Below are experts of layer 7 (counted from 0) of a mixture-of-experts language model. Rows are named router (the router's row for the expert), up (a neuron's input weights, with its number) and show model dimensions 0-255. Each number is 128 + 24 x the weight over its row's rms, rounded and kept within 0 to 255.
After each expert's rows: a language model's description of what the expert responds to. This comes from a sample of Wikipedia text that the model never trained on.

# expert 29
router [152 129 115 182 116 124 113 115 129 129 152  80 130 108 136 132 132 108 154 105 127 134 105 125 125  93 108 157  93 123 162 134 113 130  96 187 107  82 130 172 149 120 125 152 149 123 148 140 129 123 128  92 141 134 125 103 118  77  68 109 122 102 128  89 136 116  88  84 214 148 115 163 148  88 119 134  83  93 138 111 114  93 131 119 117 148 139 119 102  96 165 153 116 151 139 113 144 159 103 141 141 151 138 121 118 122 105 109 138  88 145 140 129 123 114 122  91  94 106  84 181 129 132 169 147  87 105 135 123 147  74 131 147 147 153 111 115 107 168 124 144  86 104 128 150 116 107 143 118 152 116 160  93 127 186 112 151 135 116 117 141 118 143  97 156  87 179 112 122 101 101  91 147  82  85 114 116 105  76  87 136 119 147 125 136 103  98 164 127 106 100 127 152 112 124  86 132 134 130 112 134 147 107 124 141 103 109 129 103 118 159 139 160 121 134 133 144 116 153 140 161  92 165 129 140 150 117 167 130 141 147 141 112 131 120 125 119 142 124 133 158 163 111 149 103 128 144 111 134 138 168 143 156 140 113 106]
up0 [121 130 146 148 116 122 125 117 120 115 159 141 136 135 135 132 141 161 128 137 146 113 104 126 124 141 119  62 118 107  85 140 113 152  92 140 104 125 116 112 135 165 163 186 126 108 112 146  94 123 138 162 136 169 116 172 180 121 108 120 116 117 129 130 143 139 133 120 175 145 106 173 116 141 161 125 162 155 135 142 120 135 148 135 116 140 114 102 100 143 105 150 121 126 130  94 164 123  89 141 100 133 147 128 151 163 127 115  88 150 104 115  90 144 111 169  84 125 111 205 129 144 133 136 144  80  90 143 107 125 140 112 122 123 113 165  99 122 120 131 158  92  95 104 170 106 143 171 153 120 100 110 160 127 114 127 116 106 108 107 133 139 104 211 130 113 177  77 166 117 141 172 157 161 124 124 116 130 173  65 102 124  81 163 110 130 123 137  80 116 146 140 118  88 122 149 151 120 117 127 110 142 130 110  91 115 134  57 106 140 101 128 120 151 143 111 131 176 112 118 103 126 149 123 138 158 145  94 155 124 153 139 132 145 124 159 101 101 109  91 120 141 124 132 136 135 140 132 149 150 121 105 154 127 142 135]
up1 [105 179 131 108  76 165 106 161 117  95 164 107 168 117 127 116 145 100 100 174 169 145  95 112 140 146 145  91 127 110 173 118 178 110 106 101 113 142  84 133 123  98 113 130 131 114 150 135 108 104 113 163 164  94 132 149 139 133 140 157 168 132 137 122  66 156 135 104  95 102 172 153 148 110 119 179 159 128  72 101 140 145 144 101 137 156 120 148 175 114 131 143 132 115 143 151 111 126  89 110 137 139 116  82 138 125 166 138 111 157 117 127 163 143 115 111 153 144 143  91 107  82 112 122 124 138 118 145 138 153 121  89 174  92 134 122 108 160 144 128  96  96  50 160 146 116 179 140 131 126 102 157 126 119 154 154 167 127 113 102 138 130 138 105 134 134 141 151 147 125 145 139 122 117  80 138 150 123 110  96  85 106 144 102 121 131 120 110 114 116 121 168 104  99 129 156 133 146 159 137 113  91 139 123 166 126 131 161 111 110 119 132 160 123 122 150 126 138 123 154 145 165 151 141 180 123 112 119 129 130 120  80 125 110 110 110 130 110 160 106 120 122 163 125 137 130 131 135 103 138  90  95 113 154 142 102]
up2 [ 89 132  87 120 120 129 148 112 122 166 109 120 104 107 142 111 102 101 122 125 127 110 151 142  92 160 130 144  97 102  92 141 103 134 142 132 131 144  81 103  95 145 127 187  91 131 118  93 127 128 107 123 124 145 166 110  64 126 148 119 107  78 204 147 144 139 173 116 151 152 113 151  62 132 133 135  98  99 123 114 118 131 168 122 170 145 112 134 141 137 101 118 132 147 134 131 113 117 137 138  87 169 102 134 103 123 145 103  98 145 146 127 144 133 113 159 143 135 135 121 173 112 134  88 132 100 127 157 150 137 126 150  90 116 130 130 121 118 136  85 130 123 106 156 144 134 138 170 117 134 113 169 169  94 159 107 144 105 145 135 166 134 110 112 121 150 124 128 114 146 151 169 125 127  86 128 139 133 144 139 140 107 151 122 145 102 125 160 122 125  89 104 147 154 126 170 125 113  86 119 118 140 135 147 140 110 148 117  92 126 130 125  89 113 190 145 170  73 131 163  76 182 111 170 141 119 114 142 150 143 124 119 168 130 100 163 129 152 144 155 130 139 178 141 146  88 137 148 112 126 145 154  72 123 126 111]
Description: Middle or initial syllable pieces of foreign and uncommon proper names and words, such as Mog-ad-ishu, Mid-g-ley, Bh-, Bul-.

# expert 25
router [105 125 188 165 106 106 125  52 159 142 114 156 106 169 124 143 111 125 120 126 106 170 114 124 130 185 128 139 156 163 140 122  85 103 158 170 129 134 159 125 125 140  89 101 138 153 169 134 133 103 169 115 160 194 163 108 122 144  85 167  71 141 155  95 117 126 147 152  96 160 108 143 123 110 132 158 153 121 154 177 155 113  90 137 143 171 135 129 132 155 102 129 120 104 143 130 149 137  98 118 141 108 142 114 111 100 121 143 131 134 145 130 142 118 102 131 120 107  94 115 146 179 140 194 142  92 124  87 101 129 133 145 175 158 120 151 141  85 138 116 178 103 110 154 129 136 155 125 113 112 118 126 117 125 160 143 120 147 164 101 139 106 105 144 110 143 137 152 160 121 147 120 128 135 104 149 123 117  97 170 159  85 156 158 160  95  90 151 155 120 139 140 127 133 167 125  84 120 163 126 118 116 102 137 136 104 135 111 139 142 145 135 151 147 133 114  89 165 137 100 115 148  99 116 136 128 116 159 143 117 130 107 142 164  94 113 128 127 105 100 137 150 103 127 136 131 173 119 142 114 138 101 100 131 113 132]
up1 [123 157 131 107  84 153 107 145 121  86 182  98 158 115 106  93 147 116  94 144 156 129 123  98 151 157 130 126  99 113 111 118 135 123 123 109  86 156  80 127 145 113 121 126 168 132 110 123 124  97 122 131 179 131 120 148 129 144 127 159 147 109 152 116 103 129 104 111 110 108 136 173  95  83 115 151 148 140 115 138 119 124 129  88 121 147  88 136 130 111 161 156 154 118 138 148 123 131 103 143 133 145 123 138 100 112 154 137 113 148 144 149 177 124 140 122 164 157 149  79 104 113 120 118 129 139 143 139 153 119 104  90 193  99 137 117 127 171 162 108 120  77  67 120 125 121 182 111 159 147 131 143  99 147 139 157 175 100 159 102 127 140 126  79 103 128 148  97 110 130 172 141 151  84 125 153 157 116 124 113  77 128 114 118 116 101 119  99 117  93  96 154 102  94 151 170 129 127 157 105  96  85 120 114 170 121 129 141 157  90 107 123 143 135 137 159 137  97 124 126 128 107 133 173 129 125 122 100 143 116 127  99 115 129  76 143 157  82 125 131 147 135 146 117 118 137  98 153 102 122  84 117 119 165 172 117]
up2 [123 128 103 128  89 121 147 143  95 140 117 131 108 142 130 123 114 112 131 131  82  88 121 127 102 148 116 113 151 104 115 121  93 116 151 126 130 131  81 123 100 149 163 167 106  82 129  93 101 169  89 133 141 136 144 108  77 149 145 137 110  93 167 107 155 105 174 100 153 141 115 153 134 169 121 129 155 134  98 104 132 123 140 127 160 152 109 153 140 149 118 127 148 152 151 119 119  95 133 167 112 165 118  88  96 123 103 112  87 119 128 136 128 107 114 167 154 154 156 134 119 139 146 111 130 137 104 151 140 104 154 127 102  68 148 140  90  97 143  93 131  98  90 144 161 161 161 169 110 122 157 135 155  95 112 112 111  99 164 141 148 118  98 119 110 149 112 121  96 148 130 112 134 147  64 109 132 136 124 147 135 112 132 132 147 116 146 159 102  99 101 102 126 161 135 158 122  92  83 144 136 190 116 108 105 146 150 104 121 120 142 124  98 104 147 136 190  86 126 156  96 175 106 121 139 158 134 124 136 127  96 132 156 139 147 155 116 170 138 162 156 146 173 125 107 106 157 101 106 145 187 106 123 147 123 114]
up3 [134 150 146  90 102 143 126 117 140 142 133 121 130 123 100 132 122 146 163 155 135 116 148 106 146 117 139 104 123 113  90 107 145 155 114 135 120 127  99 172 131 170 158 120 121 105 125 128 128 129 155 159 121 144 168 137 123 113 162 102 159 162  94 102 107  95 129 127 117 117 135 147 138 135 136 109 115 141  97 142 121 128 207 127  29 123 109 143 134 111 150 145 119  81 121 138 132 103 108 146  98 115 142 102 124 121 139 165 138 112  75 105 106 172 156 174 142 165 114 116 143 147 128 170 113 144 121 157 162 146 172 110  96 141 141 123 100  98 134  98 135 137 128 149 150 128 130 138  83 107 138 155 164 133 157 138 147  98 166 168 119  93 153 123  95 127 142 139 119 110 118 103 121 155  78 100 134 112  59  92 106  92 141 126  95 149 141 103 127 163 124 153 128 153 108 118  97 115 112 104 146 119 106 161 110 136 136 105 137 155 122 128 159 100 141 133 122 118 109 145 106 158 106 126  76 106 157  60 136  90 137 119 125 123 137  94 142 161 120 122  99  98 157 155 146 108 122 126 153 107 105 116 110  71 149 163]
Description: Content verbs and words after had, to, were in biographies and census text, such as married, lived, living together, had children, acquired.

# expert 0
router [104 143 130 145 137 150 119 147  91 125 152 153 143 106 157 133 102 124  90 114 135 143 109  70  95 182 119 158 198  68 143 140 151 161 159 140  96 161 113 127 151 136 115 125 104 156 130 124 123 118 119 164 119 147 104 150 112  92 156 142 114 125 148 108 168 158 103 146 129 149 132 147 122 144 123 106 108 140 108 139 103 141  99 158 144 127 143 128 160 166 137 109  93 173 121 151 135 149  99 143 198 163  61  96 128 106 147 136 139 165 106 140 127 125  81 100 133 119 131 136  92  88 194 120 185 134 154 124 146 129 158 163 157 118  92 144 153 104 151 106 115 139 133 131 166 154 146 130 149 134 131 147 122 146 141 153  91 131 131 144 132 102 141 116 131 120 125 123 138 146 131 156  99 140 137 120 147  99 118 122 147  98 106  98 124 171 106 110 101 175 149 133 144 151 159 110 117 103 101  89 101 144  87 142  89 114 164 121 119 117 157  91 128 111 106  88 136  95 139  80 137 137 125 126 135 124 142  92 148 121 136  97 146 131 112 118 142 126 111  89 122 114 151 153 144 154 111 132 116  94 108 115 101  93  95 157]
up0 [107 132 146 149 118 154 154  98 123 117 142 162 150 139  60 103 121 157 135 147 116 115  85 140 139 133 119 102 105 102  75 187 106 101 111 151 113 160  72  66 125 159 136 155 147 113 116 114 141 144  98 115 165 140 150 155 155 131 128 125 126 128 145 148 129 122 102 117 185 127  89 157 109 147 147 123 166 145 144 132 120 128 158 107 107 140 125 134 139 140 102 133 136 104 132 151 124 130  93 149 125 152 121 111 142 165 126 131  86 151  99 149 119 138 128 161 110 131 157 178  94 153 138 126 165  92  65 131 107 162 107 112 128 129 111 158 139 127 164 118 155 129  84 122 130 146 149 193 120  94 121 140 140 121 112 146 105 115 160 119 137 106 128 216 147 129 166 128 113  76 136 172 162 159 101 121 135 148 153 106 139 144 116 175 109 103 136 146  82 149 150 128 143 101 110 116 121 140 107 158  97 133 116 105 103 111 150 100 114 148  95 134 118 152 169 123 102 135 107 162 111 149 136 138 127 140 133 110 150 121 149 125 154 137 126 140 100 104 100  95 162 158 112 132 114 118 148 141 117 106 152  96 128 167 136  99]
up1 [146 180 127  94  90 144 122 147 113 107 166 119 166 143 131  57 143 106  67 161 149 146 131 127 116 141 127 144 111 123 123 155 160 100 134 113 130 156  71 122 156 132 116 119 132 143 131 111 114 114 133 149 159  84 131 159 128 117  87 157 136 120 166 121 111 127 115 118 127 120 129 134  98 109 117 131 135 131 110 141 147 123 129  81 145 136 107 137 125 127 158 151 151 150 135 126 137 153  88 131 100 146 122 126 115 121 181 159 138 103  93 162 178 109 131 119 123 154 139 112 107 106 112 123 114 159 112 145 150 141 129 103 176  97 121 107 156 167 149 116 117 106  80 134 148 122 168 146 194 132 124 132 106 153 163 163 172  94 163 109 131 145 151 123 125 107 164 168 120 131 162 128 134  82 114 120 164  80 132 104  83 152 101 106 103  90 124 122  89 111 123 163 119  74 168 148 134 137 154 118 123 124  96 100 157 134 129 115 149  98 127 110 119 104 153 153 149 136 116 120 152 109 153 170 139 153  93 117 124 133 166 118  94 145 113 139 133  50 148  93 120 128 139 127 120 110 143 131  99 132  94 145 127 113 143  87]
up2 [114 126 104 107  78 149 168 134 131 123 143 153  62 152 131 131 128 105 144 105  86  99 170  77 111 146 108 140 157 109 109 130  89 128 139 125 125 135  69 119 122 136 134 159  88 102 135  99 116 148  98 143 145 110 141 101  86 139 158 131 104 106 188  91 104  94 128  80 155 155 108 135 107 155 117  91 101 113 113 105 151  97 163 119 171 133 123 165 152 148 101 151 124 145 118 120  95 122 144  98 101 160 130 138  95 109 116 123 100 132 105 103 137 127  95 110 125 133 161 127 126 137 163 134 134 118 104 147 190  94 138 141 108  84 144 112  82 107 159 124 157 125 118 152 125 138 144 148 117 120 137 150 132  91 123  91 174 107 143 123 140 110 123 158 157 122 110 129 112 164 156 139 132 156  85 109 131 114 143 161 143 132 153 130 118  95 151 172  90 107  96  90 116 165 122 147 123 115 101 147 144 177 126 146 126 108 142 111 117 152 124 115 106  95 151 152 174 117 137 167 104 140 114 109 152 145  93 111 106 139 149 113 109 131 129 168 111 110 151 101 130 107 166 145 179 139 138 122 122 116 157 133  73 140 113 123]
Description: Signs, currency symbols and quote marks opening cells in sports tables, like + in goal difference, € and "; also prose for.

# expert 27
router [ 86 147 137 134 124 142  79 160 153 134 132 146 127  99 129 159 114  82 121 132 136 170 108  82 115 138 140 125 130 151 137 130 160 125  83 128 121 130 143 131 150 150 143 130  99 150 133 132 132 151 123 108 151 101 125 140 127 134 137 144 110 109  96 133 131 122 124 124 141 107 143 116 122 152 170 113  57 108 151 123 149 128  96 156 155 122 151 126 105 115 151 148 164 162 139  93 101 179 140 139 163 149 148 118 146 154 114 114 111 118 173  99 133  87 107 162 100 116 105 130 100 104 185 166 153 151 119 104 140 144 153 136 121 126 103 125 109 168 121 144 120 145 128 135 176 116 145 132 157 134 122 153 110 140 115 129 106 110 114 110 137  94 132  59 160 107  87 112 139 115 114 150 132  96 102 154 129 107 101 100 104 143 111 148  72 173  82 149 133 143 113 131 195 141 137 110 111  93 150 119 112 174 129 100 135 167 109 129 108 136 130 146 154 109 119 115 144 102 182  94  78 128 146 133 112 116 135 124 116 196 116 187 137  98 177 156 135 132  87  96 118 106 136 150 137 142 110 156 135 111 143 150  98 155 113 112]
up0 [ 93 108 133 155 134 107 131 133 125 101 121 138 155 131 123 106 134 139 134 136 118 117  90 146 103 133 108  96 102 110 125 157 117 116 109 109 156 129 136  66 129 162 133 160 119 130 126 138 141 137  94 120 122 143  75 137 175 144 109 100 107 127 139 140 163 112 131 127 186 157 121 173 109 117 161 157 169 186 148 119 138 125 136 125 118 132 109 139 126 155  92 160 135 145 157 124 135 124 114 156 125 117 134 134 157 151 134 155 104 136 119 132  72 164 111 126 134 104 117 188 121 145 156 166 116 109  63 137 102 154 144 129 119 133 121 157 130 120 157 100 145 115 110 101 145 108 124 165 151 113 119 132 134 115 134 152 116 104 139  72 158 105 129 187 170 100 156 106 151  96 148 164 155 178 132 139 117 144 145  93 115 154 100 149 127 113 127 174  84 102 157 168 107 117  95 146 135 129 112 163 105 118  93  97 105 112 146  48  98 166  96 151 118 135 150 124 119 139 108 142 131 141 132 142 130 138 125 135 161 135 169 151 115 152 135 122 118 125 128  75 134 173 125 118  83 111 120  97 137 143 170  80 119 150 109 125]
up1 [114 128 129 104 123 148 115 159 120  94 183 122 153 117 105  99 134 115 143 151 156 164 138  84 122 138 167 153 107 141 139 114 125 128 112 105  79 104  69 128 132 105 134 122 126 121 101 147  77  79 137 124 180 144 116 161 104 147 122 132 157 125 167 108 105 140 118 132 121 153 117 135 123 123 107 145 166 122 103 135 118 121 129  95 121 147 117 127 167 139 133 173 152 132 118 123 107 121  74 104 128 109 114 115  94 101 165 146 120 136 122 154 161 148 120 132 130 161 148  89  90 133 131 123 158 132 128 147 123 141 113 129 145 131 120 118 127 126 176  97 119 106  42 113 125  98 148 125 146 156 125 189  93 143 164 135 145 100 165  88 160 115 132 135 129 117 134 115 117 148 158 124  97  97 125 147 141  94  90  93 118 131 110 117 127  90 134 102 101 118 157 177  95  63 158 120 115 138 158  90 128  86 118 113 194 143 136 139 140  97 118 106 139 134 127 155 149 125 140 163 130 161 161 145 136 120  92  64 113 132 129 113 110 123 108 125 125  88 159 121 141 146 159 134 151 124 130 150 113 165 105 115 131 157 171 119]
up2 [114 160  93 132 113 130 134 128 131 132 145 109  77 132 157 123 135  74 105 129 100  85 130 137 127 146 119 111 127 101 117 155 125 118 151 123 151 153  83 106  66 151 154 165 111  84 127 130 117 170  83 132 131 156 135 117  95 119 160  97 115 122 210 111  95 134 126 104 175 164 102 131 124 141 141 137  89 125  86  97 167 122 154 106 177 162 112 107 157 152  85  94 142 148 161 132 157 111 141 146 106 137 101 131  78 122 137  95 116 122 124 117 163 116  75 130 131 104 182 137 115 124 137 116 141 128 114 134 151 102 126 152 100 116 151 141 136 111 158 118 133 137 118 122 113 148 129 176 146 125 146 151 148 110 160 106 150 130 141 148 136 111  99 109 158 130 137 147 134 162 121 137 134 139 100  80 135 137 119 125 144 108 122 144 128 133 146 174  85  96 102 142 132 162 117 136 119 121 114 122 128 180 130 123 148 136 163 107  95 133 127 115 104 150 149 146 177  95 190 151 121 197 103 136 138 108 112 119 110 114 136 135 149 126 136 149 105 142 169 123 124 108 156 145 145 141 153 110  91 122 132 117 129 157  77  86]
Description: Pipe separators in wiki tables of sports and tours, plus apostrophes and fragments inside names like O'Keefe, De'Andre, LaTeX backslashes.

# expert 3
router [134 136 148 133 107 127  95 176 138 106  80 128  58 174 185  88 146 117 106  95  98  93 161 127  91 131 107 131 139 137 143 113 119 102 134 113 138 152 163 130 124 162 158 100 123 113 152 139 130 148 114 132 160 137 135 125 126 117 108 113 114 105 146 102 141  98 172 138 154 167 177 146 109 151  95 158 165 132 144 135 147 139 128 115 120 156 139 121 117 130 122 107 104 187 151 135 140 121 109 107 160 177 137 137 148 150 128 161 112 125 121 114 106 112 144 128 156  98 119 153  94 133 105 110 125 119 131 117 109 109 142 147 138 154 120 163  68  98 157 123 122 115  89 133 120 144 137 135 143 148 136 117 127 143 154 143 138 155 115  90 133 163 135 104 178 143 158 127 124 129 169 157 117 136 137 108 117  81  95 134 146  87  55 140 147 127 108 127 130 131 121 133  91 107 142 153 131 137 142 112 164 139 143 156 128 136 114 119 171 129 145 131 102 139 136 128 140 113 122 130  93  79 138 184 124 113  89 130 145 110  84 112 193 152 120 138  88 142 117 111 149 106  87 135 135 125 167 116 170 162 177  91 159 103 160 141]
up15 [174 149 113 138 103 145  95 120 139 128 155 135 153 124 160 122 122 100 125 134 101 133 141 133 144 145 110  64 119 150 147 137 111 137 131 170  82 169 118 139 115 117 116  96  95 114 154  74 129 141 137 131 122 116 115 118 129 146  99  88 125 121 137 134 126 121  78 132 150 123 120 109 123 116 149 202 153 148  99 146  79 119 118 115 126  66 131 115 130 128  81 117 123 133 124 145 115  88 140 120 109  95 133 165 113 142 116 132 119 156 124 133 105 142 146 171 127 119 103 111 115 193 130 122 152 126 147 135 133 178  73 111 162  96 112 140 110 138 155 161 147 152 139 158 125 125 111 129 123 129 124 126 126  91 142 152 103 162 170 154 134 108 104 177  89  96 128 150 167 172 151 131 105 108 157 140 140 122 141 144 132 168 104 175 137 152  82 144 134 119  87 162 148 153 148 116 146  96 114 137 148 121 164 161 138  87 124 131 141 135 101 153 123 122 169  94 148 158 121 158 137 176  98 153 148 168 103 120 132 149 119  99 149 128 156 121 101 140 138 115 119 159  82  71 116 142 138 120 110 158 162 131 140 113 167 114]
up16 [120 200 159 102 108 130 163 151  83 103  83 122 158 108 148 148 114 171 141 128 139 136  76 148 143 109 122 131 157 133 148  99 137 131 155 137 124  64  88 119 125 136 142 104 151 149 147 112 130 164  88 119 125 102 144 166 160 149 124 126 114 112 148 112 105 156 114 133 166 114 141 151 136 161 103 146 141 114 135 145 124 125 120 140 143 150 157 115 138 108 103 138 133 113 134 136 136 119 134 128  92 161 106 111 115 126 142 132 113 129 123 146  98 134 124 106 157 123 130 175 157 165  92 116 123 128 150 146 105 134 115 130 107 131  80 136 126 108 158 119 103 172 121 123 149 128 173  99 130 139 152 133  69 138 170 123 158 123 115 147 139 125 102 149 113 106 129 118 123 133  94 114 112 137 146 170 113 122 154  84 132 156 176 118 136 154 142 124 114 160  94 146 113 146 115  48 110  74 142 134 146 115  86 131 135  80 145 147 134 157  85 116  94 109 118 138 168 111  85 150 119 123 104 109 115 202 111 168  97 157 128 110 129 142 148 120 121 127 202 130 100 126 135 132  92 150 142 143 122 116 102 119 126 178 116 156]
up17 [ 89 141 188 132  82  94 138 109 141  88 151 116 131 123  64 108 105 139 172 139  86 133 108 158 145 120 120 126  84 120  92  90  96 116 117 152 162 153 163 120 136 147 114 143 134 143 121  67 104  98 166 167 116 106 143 114 128 134 184 128 148 152 115 171  93 128  93 148 132  74 126 131 134 119 139  93 117 131 134 117 128 162 121 120  95 114 114 161 124 141 131 116 122 137 102 159 112  78 137 149 113 131 113 175 130 151 150 117 136 118 126 131 133 128 123 120 156 118 150 141 112 121 103 153 114 158  72 157 148 155 126 123  78 102 164 106 139 177 111 138 138 109  97 114 138  93 142 130 127  83 114 132 178  91 116 130 104 137 119 146 162  98 101 136 110 109 143 108 157 141 137 145  86 139 102 101 127 110 168 157 128  94 153 160 152  90 128 138 122 165 113 168 136 111 124 167 122 141 138 174 119 137 106 121 136 125 136 145 117 163 149 126 130 161 104 147 101 119 134 153 154 143 106 148 109 105 109 118  92 171 157 125 161 119 115 112 149 115 128 159 166 171 153 143 126 121 122 104 104 164 134 105 117 111 164 100]
Description: Nouns and verbs for game outcomes after scores or ordinals, such as record in 7–8 record, goal, round, final, medal, %.

# expert 21
router [134 131 105 159  98 109 109 144 126 174 124 151  78 134  73  66 132 173 166 122 153 116 110 153 144 117 120 121 149 155 126 128 144  86 140 118 144 182 124 141 130 155 100 126 129 103 171 177 120  72 115 175 102 124 104 105 130 146 171 108 155 146 162 136 171 130 142 121 111 118 136 145 124 133 135 142 159 176 136 122 107 129 111  89 113 145 146 133 146 149 151 121 144 124 102 145 121 115 101 112 123 123 115 117 142 123 130 129 146 112 138 163 129 145 100 166 149 130 132 141  90 138 120 107 123 114 106 144 149 173  95 134 144 139 177 116 141 121 154 106 123 122 122 165 110 117 115 167 100 140 130 116 128 111 123 103 142 151 136  91 126 135 117 153  99 127 163 159 112 144 158 128 112 176  97 138 122 105 166 158 158  69 151 157 127 115 128 164 126 102 155 118 143 175  85 143 121 142 140 146 146 123 120 145 143  99 141 115 139 129 151 133 114 124 154 120 159 127 109 116 170 115  83 120 167  76 104 110 112 163  93 120 167 130  89 152 119 155 140 111 137 146 112 111 120 154 165 137 161 123 113 108 160  87 215 144]
up1 [133 169 161 134  93 131 107 157 134  93 127 127 138 118 121  90 132 150 106 150 156 155 120 109 123 140 128 135 116 129 129 113 153 124 120 152 107 150  90 132 156 147 127 109 154 136 142 103  85  98 128 117 171 121 127 162 120 154 125 168 149 127 154 121  96 170 143 141 125 121 122 152  84 104 119 129 165 111 105 157 118 123 125  99 134 165 109 155 133 106 113 154 174 128 129 127 115 140  68 146 135 118 144 117 140 138 159 145 120 159 155 133 187 118 122 159 149 166 144  78  76 136 140 138 133 135 140 148 140  99  98 131 175 116 137 124 119 172 180  97 101 104  68 119 144 133 140 120 161 154 102 135 107 121 143 126 161  99 156 126 102 130 109 111 122 154 123 115 120 129 180 119 142  78 103 156 130 109 135  95  96 136 102 121  94 121 108 102 130  96 100 135  84  84 149 141 122 137 150 118 152 107 107  92 147 113 107 144 156 122 133  91 119 128 115 172 134  90 133 148 172  80 147 141 156 135  68  95 162  96 126 111 118 120  72 114 144 115 162 148 139 132 170 130 134 104 137 140 134 144  81 110 140 169 133  83]
up2 [113 135  96 109  90 142 149 135 160 127 117 140 125 115 135 102 155 107 139 163 121  81 151 127  70 180 106 141 135 116 103 134 145 117 158 135 139 102 104 129 111 162 116 143  64  45 112  82 121 124 100 141 167 146 139 160 105 121 171 126 106 109 178 107 127 138 122 111 153 104 109 162  98 169 117  95 126 110 123 104 111 133 145 122 156 109 101 117 112 171 101  99 136 148 137 107 106 130 147 145 127 156 115 139  90  91 111 136 104 122 160 163 138 127 114 168 123 152 142 142 125 129 147 117 135 109 138 141 191 129 128 103 110 112 147 112  86  87 161 122 154 124  98 143 134 131 130 147 101 125 130 129 154 138 138 108 158 114 176 129 166 163 148 141 146 135 118 130 149 145 122 140 171 137  88  93 137 177 120 133 185 104 136 149 123 123 144 174 100 143 100  97 135 153 122 152 118 118  76 141 121 132 171 148 103 142 127  77 123 122 116 121 117 143 126 153 160 109 121 167  99 177  78 119 156 156  84 121 139 165 109 114 135 144 124 131  97 154 143 153 129 102 145 142 140 146 142 110  89 123 144 118 110 105 130 136]
up3 [164 113 126 116 147 158 172 151 149 126 147 136 162 134 142 133 114 163 136 165 132  93 128 114 167  94 141  47 125 122 112  92 166 142 110 113 121 117 134 134 115 162 147 120 146 138  86 126 132 138 167 117 112 142 156 111 127 135 136 106 174 127 104 111 148 117 158 169 121 123 124 173 149 150 107 109  90 142 106 139 150 127 171 121  47 138 111 117 154 115 137 132 128 101 119 116 156  95 122 130 119 156 159 103  79 118 128 157 169 147  95 145 127 162 149 118 163 123  99 131 162 154 118 140 135 129 153 120 191 155 170 123 135 169 127 156 114  94 132 101 169 148 170 119 151  99 132 120 148 116 130 136 133 147 158 114 125 110 161 124 114 131 120 125 143 116 154 145 154  89 135 102 100 166  91 105 128 146  87 109 105 120 165 153 112 158 126 108 118 165 124 178 134 160 107 125  86 131  97 113 147 104 130 165 109 139 135 121 165 136 136 138 151  82 120 151 178 116 143 137 127 137 145 154  95 138 171 104 166 104 149 105 148 131 131  87 133 158 119 151  95 145 148 145 143 102 141 116 139 130 130 109  88  88 134 142]
Description: Month names in dates, plus time nouns like months, years, season, century, BC, and life in Early life headings.

# expert 7
router [142  84  85 129 118  96 103 146 106 109 168 147 138 117 140 105 156 116 125 123 107 139 108 108 120 133 111 129  84 149 117 160 127 106 137 124 116 127  92 156 102 152  81 138 121 158 113  85 138 115 115  91 166 160 157 146 152 122 134 137 110  87 109 114 152 119 178 116 180 115 177 150 112 106  67 123 125  70 153 112 126 113 150 136 156 166 124 125 126 112 129 136 134 103 132 151 120 170 112 167 115 138 113 118 118 133 147  96 133 150 171 119 135 105 121 124 154 123 115  99 136  80 152 159 118 113 148 117 119 114 157 151 130 162  84 123 119 162 149 145 102 132 117 113 118 129 139 108 161 126 132  83 110  93  98 128 106 103 176 132 147 141 179  73 115  99  90 112 127 170 112 122 130 102 103 163 143 143  72 102 103 185 139 109 125 161  99 102  99 112  95 103 120 129 133 150 178 131 108 113 111 126 144 132 140 109 151 132  91 116 147 137 143  75 129 135 109 114 134  81 132 126 134 149 131 120 118 133 161 121 155 136 150 111 119 121 112 104 116 185 135 141 100 141  90 118 150 138 130 112 130 169  81 102 102  99]
up0 [108 132 142 124 125 127 157 119 101 144 114 153 158 129 131  90 112 131 130 147 114 141  75 128  85 148  86 121 110  88 100 133 127  92 115 153 122 119 112 101 132 171 152 158  99 141 126 128 124 136  83 125 143 168 149 157 174 156  68 114  93 142 125 114 152  98 126 128 168 117 116 168 145 128 152 135 148 165 103 164 130 160 135  87 130 129 135 155 125 126 110 146 129 122 160 123 152 114  90 150  90 122 131 134 129 160 126 129 111 133  99 117 100 162 117 161  59 122 149 174 109 134 151 145 140  70 105 137 125 122 131 128 135 138 119 163  97 122 181  97 164 167 113 134 135 102 111 150 152 105 106 119 154 101 103 131  97 118 171 114 155 113 103 190 125 101 145 107 125 109 147 178 160 165 139 134 139 121 137  93 119 138 118 130 136 108 134 148  91 102 165 132 117 120  98 153 166 163 120 155 124 128 145 111  82 101 157  99 130 162  92 157 157 122 125 121 117 111 105 139  96 181 124 146 133 156 134 103 166 138 156 124 151 144 117 102  99 107 127  82 146 161 120 119 109 136 120 164  82 112 131 121 117 163 100 112]
up1 [117 146 150  88  96 160 159 151 105  71 144 128 146 122 106 101 133  89 135 154 131 136 132 105 151  93 141 114 120 115 170 101 162  92 138 104  71 111  97  89 135 129  82 158 133 136 139  98 125  94 129 105 185  81 132 152 126 125 122 142 194 139 154  97  99 135  84 136 142  98 141 125 114 105 110 137 121 138 106 160 148 126 147  98 114 139 120 131 144 126 115 137 161 108 135 122 110 141 109 146 150 163 129 124 111  86 161 139 136 129 104 140 169 130 147 106 160 174 128 102 106  78 139 145 145 150 100 147 113 123  48 105 183 155 126 121 121 145 153  88 113  75  71 109 112 140 162 160 132 118 104 144 125 121 127 146 188 138 137 129 114 122 154 115 131 124 159 137 137 148 152 148 114 105 112 174 143 111 131 125 115 109 160 133 115 109 121 107 113  87 104 127  77  76 114 130 128 156 142  83 117 100 139 108 138 115 153 139 136 134  88  82 145 130 131 165 153  94 138 135 112 141 134 156 136 129 128 113 124 109 104  87 146 137 110 150 142 104 147 115 125 119 162 127 128 124 130 142 132 141 101 112  91 140 154  99]
up2 [113 144 113 138 100 136 133 156  99 172 128 145 111 130 148  85 148  92 153 133 104 109 144 136 112 168 109 146 119 101 100 117 132 131 159 141 148 177  86 132 102 112 147 148 101 118 117 118 112 153 109 120 133 139 150 108  88 159 190 131 108 101 181 110 128 113 151  89 152 125  73 144 110 180 122 129 101 105 102 118 112 122 156  93 142 151 121 138 152 148  60 152 145 149 149 132 111 126 140 125 115 193 143 125  98  95 133 106 125 106 137 139 149 133 129 162 160 156 133 122 130  98 190  80 144 103 137 173 169 113 119 126  85  89 155 107  86 102 125  98 151 112 118 141 120 162 148 199 119 134 146 128 129 116 138 135 160 105 162 134 162 131  93 148 127 144 125 146 131 165 142 129 118 132 112 128 134 146 146 130 155 113 136 134 154 103 159 175  96 104  89  94 109 175  93 118 133 111 105 128 106 179 150 140 105 150 174 135 104 108 135 133  97 123 107 123 133 108 171 142  90 137  91 142 139 115 111 153 100 173 103 125 140 150 125 107 119 140 154 126 130 120 113 146 131 129 151 114 118 123 134 135 109 134 101 103]
Description: First word piece of capitalized surnames or proper names after a first name or line break, such as Com-bs, Tra-ukova, Me, Mc.